Weights of a small mixture-of-experts language model, trained from scratch on English Wikipedia.
Size: 9 layers, width 96, vocabulary 8192, 9.47M parameters.
Experts: 32 squared ReLU neurons an expert, 8 picks a token.
Training: a variant of SOAP for the experts, 244M tokens, 2515 steps.
Below are experts of layer 4 (counted from 0) of a mixture-of-experts language model. Rows are named router (the router's row for the expert), up (a neuron's input weights, with its number) and show model dimensions 0-95. Each number is 128 + 32 x the weight over its row's rms, rounded and kept within 0 to 255. Numbers have three digits each.
After each expert's rows: "mostly gets" lists some tokens that are sent to it at least half of the time. This comes from a sample of Wikipedia text that the model never trained on.

# expert 103
router:135182133133116127104114211133125163110094129101087128102118136105152134173150075123203178194199155132123148197108181115102127174143123115100127140130103126124189102185089148155121161130130134133120170140106083109101093071116106161145111132146153114136084149162048156104159129170125190149
up0:087131124174135111124133142118098121140050129134141155115183180151085144189132086137182140159136170099135145140131141133168126178129116124111169141111159089093175113089101073095188145103071072123164197090125089135163150099181113128073096064143078128157129125067135136092114140115172122114
up1:086125054091142149133127165097128134112208193093183100141100117129088099133146067160198128160095126167149198155147103087176135135165149137118127096179107135167094097051135052116145161124139143149087168135153149140107169082133105138125140095146096131138098137158130118097100118112089149110
up2:161128180101084144138132202151114124120085180110124111170108145156058164101100135137170133140168130077109126172129088167107142172101141136108171084093105159147166148114123095142114151104112167153142167105133081125140109033172107179114103180094155124096140176155072196110157152132103148147
up3:081105099114151110189130107148135129104101103074208082124120149105056086095085072137170071102128143140153126153137158116219169149151183156153162103185137126118113131125132127172156139124134131172145089134114095097076131140122114072113118086188117176108154100116121120099143098076095143162
up4:104149101185150145117054142183133138099187131135119134098166159169188137188158114166181114122165136116152119092144136120124135116068116112115208161138121075167084177151152118079123130105144122155160127112098151108161176170090105180131149170108155169097097099169106136146109091094083183128
up5:144125164128100149154100087098070124191177155138165080106149129066122122112064110189139123048126101112130138120155140162127145100147121198221117055097118169115095125098149103139177125075137137124153128134128141139145100123182133184112113155147143124083140108117129168133113154109162110056
up6:143138165148094113152127137109133143162115141121092066074143121145123157099084155154176189138132113147102128180142126125176139116078182097114134103138095158085137100134087183116164031147139137156142143099195071155185112076156118119070113090129153174139191141135071153082132133121096147128
up7:111115175198108154106148143179141153167154078160106086088088117132099107201123105138151177139124076118140138149093130137077134138162139122087162102144120123191123193163131091133133093134145162130108200103115066141142123135160129177133108108189155153103113177132104130124197152041125150127
up8:150154087080117118122148139091144143139114094133144119141167155158155122184149095145086118142044163086130150126129090103114100091131107170144108119187138115147126134060160140114186121160130139132125099135123092164095153118124168195042095069120092101073060105118150138158061119153169128076
up9:145163118168093120212165201140122124152171144087069113146138153111125131088137075115188056116162073100146129057132149111138128136137103098137098088132155086112067123129140102132118109146141184092152113136105101135200127141130105138156185166149101126135169066120133124093183126119171115170
mostly gets: "″E", " Historic", "-pro", " Pro"

# expert 32
router:080146149098104121174098145122092142115106143144131130094131133153189157133156160145118138179086190142138139101112143163158112161169089127153092114058154181111099137112130156100089087106131106175145160195111106121134147116155150117165127137130175170027095103085086129086052144089092129078
up0:117172122145072168085138159077100125198160175107088113089164127092122088128123090199157140096131107124175126115131147156071160092095126098163172155145094085136121110115113104176148113161180112148158036101156139100123099159142154176123145135174137099160113132184149115156111191156127087130
up1:056151087118137117097171091121136116113109126105142150103082084118131099175155123093132081112108171101140076044186175159104098107116140141113127153099137092057084146123088148102122178107184119119196133155089077102103146131224143121143103177147151111099115132146147156108119150117163114098
up2:126128112166079191096177116110110119135187156087066083143164134097113075134110054150157099113090125134156138144167112148119172131140107151126156101126120145129157089134173138131156172159148139099209102096139120145110033155167150142099149134185131094153113145169130164158130173183135067109
up3:128208162145113146171210095117107125169123167142114141096168127129182150165126140142132125138129255190145136146181135163073132080140099133144112146130114105120123146116072138137154095091156160196122140099093100114106119082126175128137130113161125145150123173104106083107121084116129141130
up4:169076163115109136189175170092073148138094127131130135152115093081154110112135049162152166135099147141132076144100190096151141106134085100175116139165119148155106127145097113100129100111092161159123117141112105128135050195177157119132178139150081166148203181125174123114125136094151083106
up5:166156112188087162141142158087103082195109154093148096087172106100078103159105122176225132121163115118170098176175087112094156082122121129150171108113143090119142127134181094175180115087062100130148145106151163116161121125166154122118143154188141113121102150157139144133144147155115077152
up6:099177141112099163166136159178067068138148074113138129161147116093091133102142087119128134134079138092126145114143133132166172159106142117168113176134151080085085172151098108117141137165191087060124076106090207168125070100121160206119165117101146154140125144118168099142140135096158119102
up7:136082141119133113118203116164142092132120130173126157101088079100135088114110084131099113136157116132130102159173177057120132161150191164188152162153086068063133109146120159186175126055139093112143067105130146147092134152105187130151147158110131071175123112129095179123139158141106127145
up8:100129111121106128067094189162093118127106137141117133157100114111136135159151113139138143116072184115159226066158132164135141113134104133132126091102112182089134150167190133128112092165184094115156115188133082160067078099165132164136108070098135104111174092113167120184104159107163099105
up9:107139166134065156099083114141084128126133177107184081156122145161144110098193145157116129146068108177135169153175054148099137113152173111183153119086190160151151131152201138187137117089100198135115133124159124106089118162098149137090153129095151151151087149156097136074137153112124148100
mostly gets: "===", "Personal", " Preceded", " Website", " Coordinates", "=="

# expert 55
router:135145190141145121151111098092089057109128071141108128179202065111132118139138139122119166079136133105138141119129141095192147133180165165114079120120129128124123185139182105156155177127126145154138129137138101146162154111179137132140143141188141053134120062111163081160071123170127092058
up0:147133090126066202115197141130087108140118136069087093102154124096142092153123135177189104124144177164145124115190149138067151111110127170179116174085137148204113083171113155113128135121147084144170129088145125118121149134155159159135113138170129166075090184171087161140130158124141088113
up1:069151110111137100125184160111137119115120160102172101161105108156113116114137133155135142115175127052088049147216126146116118139168119144158146138171112153132103124055162162165110151131128116170138185160156152091209188152059090143114148128117097100146127147098129141081094129123069121110
up2:156106087146085134121139159102115129176144123099157091077167120113124123143076105156204137169086153105125103103143133175105207088133076130165146117089121184157173083188135143127126062113141077124121092107140105118110147113125167165160150138148125153074103156174067159170153179124074144151
up3:103149145113108123159168129156123155114093121149062123159149127180106126168065042119174116184108117118128193224099086092140146120138140171102102147131110165100137137107113121150126066122153135102119095132219059139105178119078150173161141105133125102141092103109094151126101125120093124142
up4:126136099120079188138145130119064115130140158091057077117116121087108087133133102159151074129165113092187122137139173182104167059087125193170162165071132151133126109132127133133141144081180112121131121107169153113138114160153145122108084141121128117080095201212087126149127157140154098142
up5:129113131146100214112097169110069076132114090093128096136166154088139100148133066181152084166143130165159176123151165159094131102125147087159202140145097131161131082108101128127127108148123098180162172091147162084079164137167184172100160106136118148129105145131103185181117183152122124129
up6:130136116136072136157149151148040110156084105075131109111134122060118109123093066143128086090090117130198105160154164117089156103097123177135170145112118130163154075121110114141150044156148097119158106112156110129071111122148158124129134091169095115090074168158095161141185172167144104166
up7:116137132130141115162122095127151130146114098128121106107164030098131130127067117131117152112101132134129055127209104129187083073132102170166116174095162124182169175066153097147133115093160079074133136091130106117099084186138150182126146130172106137133108118134126149151084124126172097194
up8:182185095167111144089107125092129131155142090115119138166034182124123144107104139128182122128152136062118157122123133126138159099134108121193118092132145087093160144099179120149115168054096138167142143094138072101146120115178161103138146162132141069134088080104162093164135133114168099047
up9:026150132103139115182108107167108132112085127158131127140147131143105106128172171120133143148143129104120146179085175176138163150131165134156147119184134152152160095149044160150155151166092166228181117172176084120126129156150126122116094110187149128125171107129110134124092125193107139161
mostly gets: " but", " much", " been", " sometimes", "Career", " often"

# expert 118
router:138196128126112115104111149149122151127178093131047129129139071091127132192152162097159132176177128081111109091096141173083114095186063085114113106146096117161167088175115105201129167090100099108145099122097155119085090120126113086140126154105096105078083109125130132116176117171102166154
up0:138161103112161113148124143180131148096183107128123132128166177126069125119126148137077101197140111053130084135131165141097141128108162125151127088153117097175038132169102076123123148125092189180161108119137112104212121093137135088072092120182123125129074096152143107170127143146169170118
up1:163178107101122148130139095217125066155134116184089115177146131110131170081084110128179156067123108131111127185131065184153141138136117148144087134104106134075125121134105145157137154197175133148163156086152158111096099102152119129142156097099136152082172198062132168118165125132153107144
up2:137161124110138137110091149081148144123144151096104105104154092132180129132167124124111098167162185139159146169119147133206118169198123151138193097178143154191158184137080110205153138140087102143150170160129108067134157100145157117065089134117124106145097085124123162079181166122097107148
up3:098089119108147123124172178116084169121114138109151112104100064084092128165089111161091193102139174074130167167081116168085153112156086146117138107129112107167154107082103145086083169088150063131171104139161133064135151103140136107144139148127120101121153177177147162130114138226157126151
up4:133142170159095150131100168130161120126135162121211118089154105148097108170184164118207139162110130175115120089061068185155119190134169114163133173119076128106120143091126115183114127111154097150117120128124175152100105112148152180100122063173154177107149192148125149083115141148110131117
up5:103166136094102167064147146136108146124128111102117132107145190087099179100095132120186156131095157094132147133144085126148160068180084119123083118120155191168095099119117178110095069163162096111142129103150117037185169149092130101136122182096124099206149104146100085143131140105127143122
up6:163177095177095153145110198114145127132120089140099110134159149165156129157139174123148172187169119137135070155169158126124139096137054097137102117122129133186094179151192126153173089134082073189193125082127136180172115087162119130126108101141140133109078149180113164119146121112172114136
up7:141152113204117125144097142130121133158094092166111133087122099101054089035112112158176137164090126144145076094118122146095116117102065089169111092110137147172090074118135126147110159079118104084142106098105110138138057145119137133088143111181075100108190135104150106138153155164194112134
up8:088167087140090149187161173087108096192113149138078101119132147119134095124084128182188136144107149142182157190168141154136170157128090149217146126130083138170102121134170143099159100109199098149114125110171108129121164115167144129117098092143127149119131147191147169128130134140178082075
up9:120166092110083125193081080153134177130140090103115114146066113142096086124106049133182070160113184086146099131145108154094135136112115168102183086170134120170114154060143139147164123145100143170119139104130073121078163126149145127125069124101122137062135063165113170090144133121131122144
mostly gets: "ultural", " Social", " Your", "'s", " Other", " Jewish"

# expert 57
router:169170109149112107150122109081007124117146138155128134142115094148103089146129127108128136127149140187135144143067127138131106148158136107097129071110108102093146133128154041184216131166115116127127117075146069166152157136180191155150174091126133122157131130107110155113186106108084127099
up0:182134084076120177196106124073113144141162134112156133180108114120158097164076196135118145069132107050139184141123107109178153102104131158122100128113108119121095136159100102130142152105174144179092151135114088139101144101120185112133098148145093097143163158087161134063060131175126118182
up1:130146108106120171114136097109068100099108169095148099098120081107121141124084160150095161056113077061083073103136131080072118105112142155123129112073131141123166115092126079146148184100185103132114082147129152121133144174116138104095107165087046170137124137122141110125196124184137181095
up2:097089074122147139211172116184137086106137113099106145144102106133071094170070083122088129153168109102123096111119119125131118123156085162128087154071100107078157094200116145124143116094081101108153182093145132129094147147144137171183134113125101174123174107078104111099213140125142131158
up3:145059088173110178098148112189138105135122120080085086109109162119108087150143103179136086085080076183124124125177134117094184109103123186164182178110117164167130092166120153127098144117147100135173125146169178086107093158129182156140118121131118125065100137158125162111134174167167107134
up4:146087114143094200152179134169117103158153087077115087112124138078134099150100152181097141106126116137142121101171162142096194076085096158108196130140124089125112117105103111120104167095184108139179106107168177092182137078152139167093089099156112124093075161116133153117072173120118081127
up5:123133136157100188118125147176089142185174108071112093090125130106118133130133113161175098082144089131160167123125090114087171092080155161143146136115099139169131140133125172138112131073173081169123104118135166093091136113167174185175110079149124133080080078184135190118087166165123082093
up6:124116070128077126089153152185139158141141107151150111140105028119088153109137093129077143116089174107136192114102130207129120130128131174156150144094133137154066067119103137145098073192142167131131127165107107172121157084130153155112098093134095096127117033140100128106117140155159142097
up7:148172137054091136107133092137112082127139075125127129126122181104070190125079080137122117052094105103123185105145059142163131063124140141167115158141160191171128157115136157104128144155142122116158160207143161155108109121100097123147143121101089116133054079184119110149125140141100140101
up8:174150164112090120186092092127077073132199110109114113122099142138180107091075101129152119091147189105115138137131116121066145169079081104117130087125119077118125152113132085148155161155138114062098116145086098136168153051136102196093120118140193137134083169135152157178140133138114135100
up9:028089099130146146153140148108180136115151127141119137169187167190104120170143090122158106090160155117096121112146138176075136093091115096152095119120140124088076168121182138171144110097128116174090095041118153114127208132076153138136152119173161122112106161161087154125124128148174147142
mostly gets: " who", " they", " would", " but", " However", " could"

# expert 37
router:090105134059131132107086103110138137140115103149113139054074084141173159159113133172108150102119190167138120196123110123158167127173130149111096116136100165122163150180106112144170202113126073092137125106143079150091140134126116087145071146063093119093095097121124200112176138112156078099
up0:167145102185082192118138183076124095173165120150103143157139174095046083134139094166190130072112131100139102119137184189110152138126139140138133123088151097145104083077123173128144104099128089137161120111156157098180113106089112186112188109181091126147149178144139150128114168125102113124
up1:174097142115164167067130180160141139098159079120168107131138099140182098169162143135098080106102121130099121170102145108088165099093135151128112122127154066117175133107157184099087143089110131104101148081145091085103152113114143168119146132111020052135150134142127126137128166074088075092
up2:083124130132107111116141100098133166174177150134132136100127095104107133154142131114070166128065158174141119166135128118109120056110098098100129167096116141061134102109176177152111128144136111136181103143210154139081160102044111101094144162093132207146125103137128108200105129095184096113
up3:134149167120133151119163175121173140136181135150083115089096125150098158123097135167117129150130163112135133138119255198105163130117108132146104140141119120107149107193171097126159144070099143142158186117140058150165102152176099076166088109135178111169104158115122109128109120139149105053
up4:174163174132107110133214123182127100135153140132160124213127104160140130127110138139100169145065155133089147168189121117123150214152103110093107135148122131164142124130135152142177134077138073147152128108138136107150130097153179109148048146098136192153110123124081182136168145132121161065
up5:125106121122124151157160129143128132110117114107098093089128069126121124091156089144145147078063127147064159174107098080144113120093136119146104112110141151130099095141095150091106143109146087079124140158148040056153144083194113128115125165123115142034172141183074097078114175091124090112
up6:113165153121104119117159132147090163106106106119125128137099131152161152152095098134119107183102164092130155110108068180165122119180121189160148085118127168152108158114052168107063129159137072133139126142102119047059178035151097193106134128145152112131141094123164123112133169126157132085
up7:092137163133120152069160126214157158131150157170089125169117138154106149139174120204164168124155155159162137101061162135123182070134122121068126136121094145105134137169154137157082110137117134099149130069187126139119105048149098131151107171134155186095127111116127105116192114097136075135
up8:157151147185091180152129171131083066183117144141071087152156139127124067157148142178120098123130122086193127125174144158119166124086118120149175136132129135151155101141158167173146090094172123156151136156120120100188129099162160154093106141215097139095159155151142108130184182104114069121
up9:133150156163157113064101179208131117144161142118083128193134153127151112111189107124122153121190112149125136108099147093078157114148164148105112140145129126092129124176161093121099111172105175101118089090177076118133143165112184135097144128093100131075152139125165099199157096154217088132
mostly gets: "==", "===", "====", "Personal", " Preceded", "See"

# expert 155
router:119102114147138135129134148127132141069121137167124099136047053154132082133099147108102138208084119179142095175118068135129107161152111154087173136048192096149184136118116174132096105147115096077157122128115139072094109085121121111184103152100106192113131118100118136147141167139108166168
up0:176121104157071174126135147079141129178146109083098092094146113104114124144146093181150125080147145090165135139211196162121179074092058148151139132140122140147088072145148148177177106125166111160183114122172105117139134101167165114092094116153147123093089153194106122111109145152138102098
up1:125098121144102181171166169101092107137129129088077069120157136082129113152114127152184130128188162127150134154152154157106147097093135174188183112119126128142095095159154129121108102135126104147144174094187109145150100129143188166070114157181124095073079151154104157104167207168092078126
up2:135165125120073195118088104069114133157185119102089081110047161114089116142139077170212110122135110103176137126152170153097170144096140154166120141079125116139110107175135132189164119115159098158122092108162152131164187170160130152139109093127114145116119126156104125147078162128103059095
up3:127162132156059156174133110157121119109117185148137099151121133141163064193111100117128118097188177087169095148133127195204119158121086114142137122124125161124113156057092076161163115141144139149137086085142086101112169138168129059094131089173138175116144125148176151143167160099148099136
up4:124128102146066160105190172115058069138131125060090129142099142072082122169129144154145095100148137147190119143144197115112180102141116143143151161098092147194103090144157101146171117157166076130146117114195077101145133124135127083109100120136167144082116114155186180145156149149146143135
up5:113198125121112208162120151115095137138117159149075058056095139096192105094067096115135077109080133146174160088170112112145131132111089163132170072094130097124138125124080081138118114135124127126094118062197138143125154113191167119180143135119156156136110095165138140112126155158151125149
up6:080148156083109178149138168080057089179191152064146099140147134100118106169131112162127098121142108102155170130135164154138157135122146164133137104137098173091086086087126088157162109098156143144172128177162141124143137164105116129092128052175165142102125102181065134140141159158110056098
up7:175119140150121185161156140163075023106131138117091127152138082120060097174090097164115100129085168123132103187092145143131147174085112165163157151158160078142143109124131157166134146093182134137156120177091184171120121088166141117145094114097123153115121100078101104074170116169113123125
up8:115099105126095107103073134121097080152156173093056110071167109112140127116101119160084099147189121090159086168131156120183161144199156144136139129079114110139101103186117139168114111152158099077143125138093192124205087103117135155101155120124159148144066182096144161094157127109166111127
up9:130140155183142138185139121112068093134135189120053100147111081089081077150170132152161142119129098135141146114154151100193151136082112154156119176090118117155103122199120149113121119196105115140132146136135162167084096090133118157184132149115136134123080086132022171126176158116117128130
mostly gets: " They", " ag", " Los", " gen", " bas", " val"

# expert 153
router:102076185118144162151198132052123140161161127165171147138121098125125131211101152135127138130166122106175178114182084077124122099119145122104132150086147123117115168125172156095099078098107149145157077151097122063052130104096120126140141089204123165133136117088129136114151138118182173111
up0:196179052121129124113053155149143139127168150120140081151166166138104156140133139145147118212098162150179178136101105140152115095098102102112153098129071129112081146109163089157159140178102176148119144142109115138078186063092131149109149133112192094118140125138066117111109096133161158097
up1:122110137143138073106143129138112083178150139141089124111102080165106104117167109131144133147198095062121081154184177127192121096153076124107165155093139147136110114139157081128149157202156163122178162172109052147125113137121130200159129053142104152154130129112130133132110142057118172134
up2:154074143133146163131193165145088080156184075139138129149178140171116114126128134140132068165181148115125138077214064123076133152108127125136102140149116153123099130164166176167152131157158119138094092123146185091086171154125125127084085156198128062110092091128130103128125146085098149134
up3:156116143134095153095125155083139113151142139136196138122133179122165103090106137121124142105162143150125121090130122138106137061156116126139128115118129171093226106116145139167128075122131111121124108162115157069043092107181132062191045190148132137105108077109099159128111135184080112110
up4:231112129114136102149146085072128142166132142108108139112108025118165150145096118144142140199139123083107173143113086145167147122156102127086152127110117164134105210113146056098128128124189142104174100117123099112131103115113158141089094135178145074131117148150175169124175126082136105122
up5:106127223118100151145170119174134187139159105136120116128145088107053108125093114131147113034193143122142098157145110148102130094146128169123164153137132134145076147075117163100123108135231096130112115132136169136114179105137142165102086099126169142130082129130137183195148119124165102114
up6:136136147100143134136160140172106123108133114115125114146084136169115088150141124138125129113085134134125056171134136156137176138135146138094155100180042153154103120114093199122110108039129103172138092128121101198145172092146169159103041154171096218143129118125123192143135152133128157110
up7:159181141166080166093148159136116063170140171123076087130169148137127079134134129155156105140131160102167185141128166172087152118122128143146138097144081152107164067154157135204171105079118104150125148106156150133164141139153181142085119129108146210130100157165129148133152158209111075121
up8:058150178102129167162151186064135113183158075143110102065110142127170155191105124132122175113094118134141077148137128146145117149106030109133137158120119186088043128123164179123155092097170079131147136124149102154098151198123126116107131095145150131122118119143117124127168172147149118107
up9:148102131165069148117139161077084126143114110101101075100108124092096074145090086187186129164121142132184089181120151158097181119080115125159135113129082144133144088158149121176194127069134116142123122087176133113176098132156186140175124090152124117102116139201112150171150144137095079103
mostly gets: "″N", "On", " Sec", " stat", " celebr", " Candidate"

# expert 1
router:123103154094125153148129191142146167107114086083115143126128101149098084085098135117148135134148183084110096144104069127131086190148147127108114139122162160129178179086124158157126098133120158111171112127098136138134162105093107142149059131133058094146157164127153083112155206149047213151
up0:094150102122102153125147134102083083131125187105117066131171141104138108076124120191118095142166161107155147112153143151166173107143133148138153115108116144172093093112175192132146079125099121174177124134166112171133158078128144176065120061165153164069074124122098145178128184160165129082
up1:185118118110079166111094168137125170142150131112159116223133148094191149181098084132150066062095098134162153187123129125186129109105141188128148112108122108115139120076128124170220107161126176126156178184140177150111181115119118142147115127142108117107132152139136119094079102129136145137
up2:178123181079080208161145179138123105140131096101101126174161097121121109111167039129169065116077149071164129131124156121126118144083096138140136148107136120117122103129108143178124132116167148163167158134138165167115147185147123167185097129180122198166141183122133113081131136175154163140
up3:094166106160084174128150104134123085173095043103098094136176129120077061099102102173168136094120132125170138102156132098122179099095125159188143143140086126110120094151167172141150103145107107160152167127161148094124071148164118116093173111161190107071128130149133165086098157096107070153
up4:112153138153108162062103113122126110177131127107060065124128123103114100174182122170133116105086114085150173139147181141139168098134097169111152084091145129214096134156100081110160104097113129176145121100148100151118105135160120144120143089158179089101113063124066179135097171131176101079
up5:098153105178070186144120162127066073202142101119121095147136173081121143163120130177152115087184110123158147094154186124083119092149099134182144080107121102178101110192115097103129116118140147118194138132193109162148140146165154121064160126145117128114089157144115155114085150128163141082
up6:131132148163120126145084167124102093154161106124159071055106101065156068113096116176140071132101142130183169126144120188115173121135119167145174134092068107179097128078143145136167112111182081137133171121167091139133181128153191130098093126152154139103088172133111131182086168136125142109
up7:111079157191023164104085142176112119165197199096137142122114174115168137133162160134082058131141122110114163176117100151168144156134115161128111114149117111124109119101100119127134096124113144175115101185154125132140148095149179091183179107140110091133113147143150112093188162122111067124
up8:141156120156120133173157157135091101114169118154128077182077073155144136154114150132132111077118135141149148137142135149179168067076130211138132102135109133189113124136081055118153139060077119170108136128158118144112151104147146118103098133154135164161078084090038168174152125112168133103
up9:131138147146100181146125163095113108200158217151069102081149130118091126151128085136099126126106109119130196149124153103128180126109090153158120084143076110106107131162166102142151133126114119175132108090176126116093160128118171151099152081144157129113072134111072178114163120118204066064
mostly gets: " Be", " em", " rec", " Ab", " comm", " Ol"

# expert 105
router:109147119190103167106141167125154110116145077134124143156131111086167129143171124089132171079188119161111088100114158104128126124077186127156141161137137193124168147083116168149104117158159094098135164112085192066106064081155140170086132145178145183158135127056154132178127124116138176124
up0:153087173173127120175138133108113114115099053109143113111159090111103097173126075130106119079102186118162092151068131115058169137114134136148150143132123180158093102148121101122114120086074159162157135163090161153140120036178131111138068101169155171121113174117125104146115109182119080092
up1:071169109147101130128147116136098147124130137139148093102086163102150159108140064123175149100099112098163178153119112071082166117114150184135199104154143077110151125064100171136139132142095102114149171140105125121071106102138141151062145098211194113132063127112083145109157138158071142111
up2:170117084113097153137136129083045083133137191119160104115067142117132097113074122139148067118131122048176167174105212131108164109120132151123141091139114136169135115126119170125177102097114161175179128104146118147055140091167135071112132144154156150136141173137122154125097179133118115078
up3:158148091169104174128093144130122141111099134099107110062137160115138086170110078163164094146152132088186116115136082114132154104185149104099222095157151136174125096103147101125151155147121129113106177145137134044165177141106114129131168160217136166143118072164083147102157125151088135123
up4:098113175115030120086129173111126118136150142080084103095220096177158111121114083118106178134137111084124120126094161150161145120118115164105138098170020124130159083107142188097147112143154172125089106143154113159110137121114162087094151123154097160142138195123141103118104170103148119126
up5:114109173123095141114154134108068096180112066067098101116130100097111080116092084178155150133050134107145145154152158099104170129151081118166156109151103081127096120118129130133173136095087096151151139101184128153078146142145187131141113070123173119091087202161120166120121197144114082140
up6:126096131157164175143103152100118105173169115103137091060130152132119115083166113158123095140080148050158160114163146165153160134179067165095183104109098076158084044111203123131171141133084161139128115160147118122140166102125156134129162154157137112147125161130061142149148151180147139092
up7:147160118159108210129149128078085114193205101146120065063144102121128091175136125158182103166173172143162123108152139145096167110140117172129149101067113101160075073142140109126158123094116112178193131119167118131152184099119129122126124119124131144095145140158086170118130174153093114078
up8:092134164249069148149142155144142129130104123102140124097120102084175098125127137156145102080175104126155133175149130173198110167152133128132161137151143166159163132109147174190176152132183098152124114138115154108118089111138158180142150099164182181080099159125148163154129160111186102115
up9:133136089158103116139115074126134154135084066134155128154140074103105105175122071141168174161147127154156118121119187099141128163084129164122164127142093132160105139124103086174118129110149073102094132093111055137194136143127096198095113040116108159105187049141118125171128160128145140098
mostly gets: "″E", " Diego", " Carolina", " Alb", "č", "zh"

# expert 33
router:138139154126067096129137155117157128112089142141037138130127142156143158186147137094117051170163126126122077100097186098077100098134149099129186123188175109080099159158115177153131068152158159144197129097134146145103125164112120136116172079135087140109099125103119139176096101124170164168
up0:105135122108094134116179182138115111189159121129144079053145078111147084128098089210143169116062136113165139128132126149099188103165115158137126126105120170092108114081095117102176163128145107142208147116144066120092146104172131150125093208124174124118110145163118151122149173140093095144
up1:139111116167068174132155128127097106197122116098129107130085079113094100147127119191145133137124166146166147114149143167127178103134120177183125105053112153158074113142169132138169112124122094155127170099168118082160154092192181166067109172159106129112114172158116190117104173158165117086
up2:135152131159116150121124146124092106165155138111102082049144115099157097120109118156154167123124145091182137190156167168150169082157065117171192094081077121151108103107139148151151125113126102143134173070193157138160079083166171165154137157170140136093133181132131170102116177164167093118
up3:157147090172074146112115148116084096178144106143065093106145116101125079131112093178125151127124138162176166184115090166172188077132082142139130086083082111160133112150139126176137148087125111145176127104135102137165116109167170174097115122093187175093158155186100158171108160150164102084
up4:133100106145104189138150197120081048169128133089132068147171119080148105146131109199139143158054124087146129101155111216147187094104088170139155121119095103105151088074109128149173127124119098160148112090143095123123118154177165136119115137154156147078112167137140114124094156174154112132
up5:131137065119084160173176153094071076176143074097192113146130148081093125106135112178160111096070139103169144153146122154117164072172158157121136108088102208148113117124140115168153131105130077161148137104100102093183137099173153147105134124117155150093092119181094150139137178158102114086
up6:116123104149110179139131167086090094171152088078133084075149129093100072132081083166159162143087153113162138181135097146112171078106087150176154129139090116162102087146154090173167158102111119140146096078139107128173146167174144131092124167152170124122132163184116088159123163181095104071
up7:142152139147095169148191162110104110183171106089136077139129102088110121120141078180202138155098160134169140128131123172140150124094070142137123096104074155108135079112122138148171162139168096096152166123122150103114132088157128156076096153155179114084078131199074189165095160137105096102
up8:162117177170145170120097115043119087158113130128158086077113143107131087096095086178175183089128147113150128130126116138118146135083082129145119084090086120109115111104161097125128128126098072160113143162127106158144114083240163106075115133136180094104123125163064160151148161141126098088
up9:144148138157081180097146165088104088164168146091116078129156097113135108119092093160152183136112138157200113196159138117107182138092105115141160116100126142136135099143176111128150179108177054177205158116176141110110108126165149125128066131143124161146081142110154107104093193150113115081
mostly gets: " .", "EL", " Z", " kg", " Florida", "\""

# expert 90
router:080156096149108128166126126174103111095125131162143133133120051147110153084113139143106103164093126111143159101177116080143109144103101129103137180138122105134110121176146161235101141102036123080168179126132154123087084118088163121095096154127158175174125174110093115129081113108056119141
up0:119159128129110138103193128115136073093145073140099130115218196113114134095099116133142110123141156175152136095127201139176135064105183153138138126151126177134092088190130151151150112088118197114123143161131125112150125133121132112144175156113113169099097205109120110149152160209084145107
up1:121102069072110124186140130172088083195122130094053116150113125174138101146135120128160122104114132143202161144115113092149134176162057142105136109074074104127134096137120127122153157161138135152122108096139124155143113194184163081184099145110098122111127079158086152050146116151099098142
up2:172114127153105169137119145113077137182139129049094098083129142070164126217159120173200102149150125182156057140110133162077149126152085194111151113092119103131102086165153101154153164116118107138175173105191111096137145120110131149079161134156115127118126101137151127096152155119133082106
up3:068132157139117154109130167154087123142129132128183096099205119130182113193136095148135083142145166097162129086160159090114122110165076086144123108126129127134097107090072101202115129144136149113111212133086162156098130108157127121163061196126178184120162128095118146148133152111176091125
up4:158123121170076132124112167112138119173154132098119104121136134071162085181098114194177120137094088125182116129137156184099171093152104147127123071108082121182099137119155067167176085104157072127203157097151104097156143128103178147095137112112153133091135130199136174101118173138149141101
up5:200171081181100145159139127102091111236174107112093114130129141144148066146134083162187117121126175133155071125101145178130158108157122178129167105093110102174135103127155127121143094104176145126132164117154119082146108141185165151071159128200159137118127126182131107097110148145101139142
up6:129094147133087139086101134183078112172163136137143120135161138135126141121117140145064047092125148049135215108101098142186153170096106106114103128114125202117152128179169106149107205120108169157111058120150164143136111128169155080151137172158126141139106100165140119156081127141112101139
up7:096135067153131149205147115113111108142154137134100119176086144142146126124152119176075060150154107131156201152182190168216140158117084133141126107116103158173131124074154141125167118134107137150132133122155117159146111113154181141159106157121136149162107085136165141170175169100141034136
up8:109170063136099130182123161129100147122119137135081095143142129125162139157112077151146112167156097152154151179076130181156140118078121095161181093150085161133177162133105164095128144162148095137148108110144118062146091119183189198136129176215149165136084147107112153147140183090146137131
up9:167156124162073180115154175096092079164141149109080080123152135105106092156114099186177118104099165130178136179109157153140160079101071140132160067086089123167127069142120147107168110134143098161157117141126066092125122150160129186071138096148124135166098149170110144172101177117161143109
mostly gets: " JPL", "ct", " Register", " autom", " contin", " prec"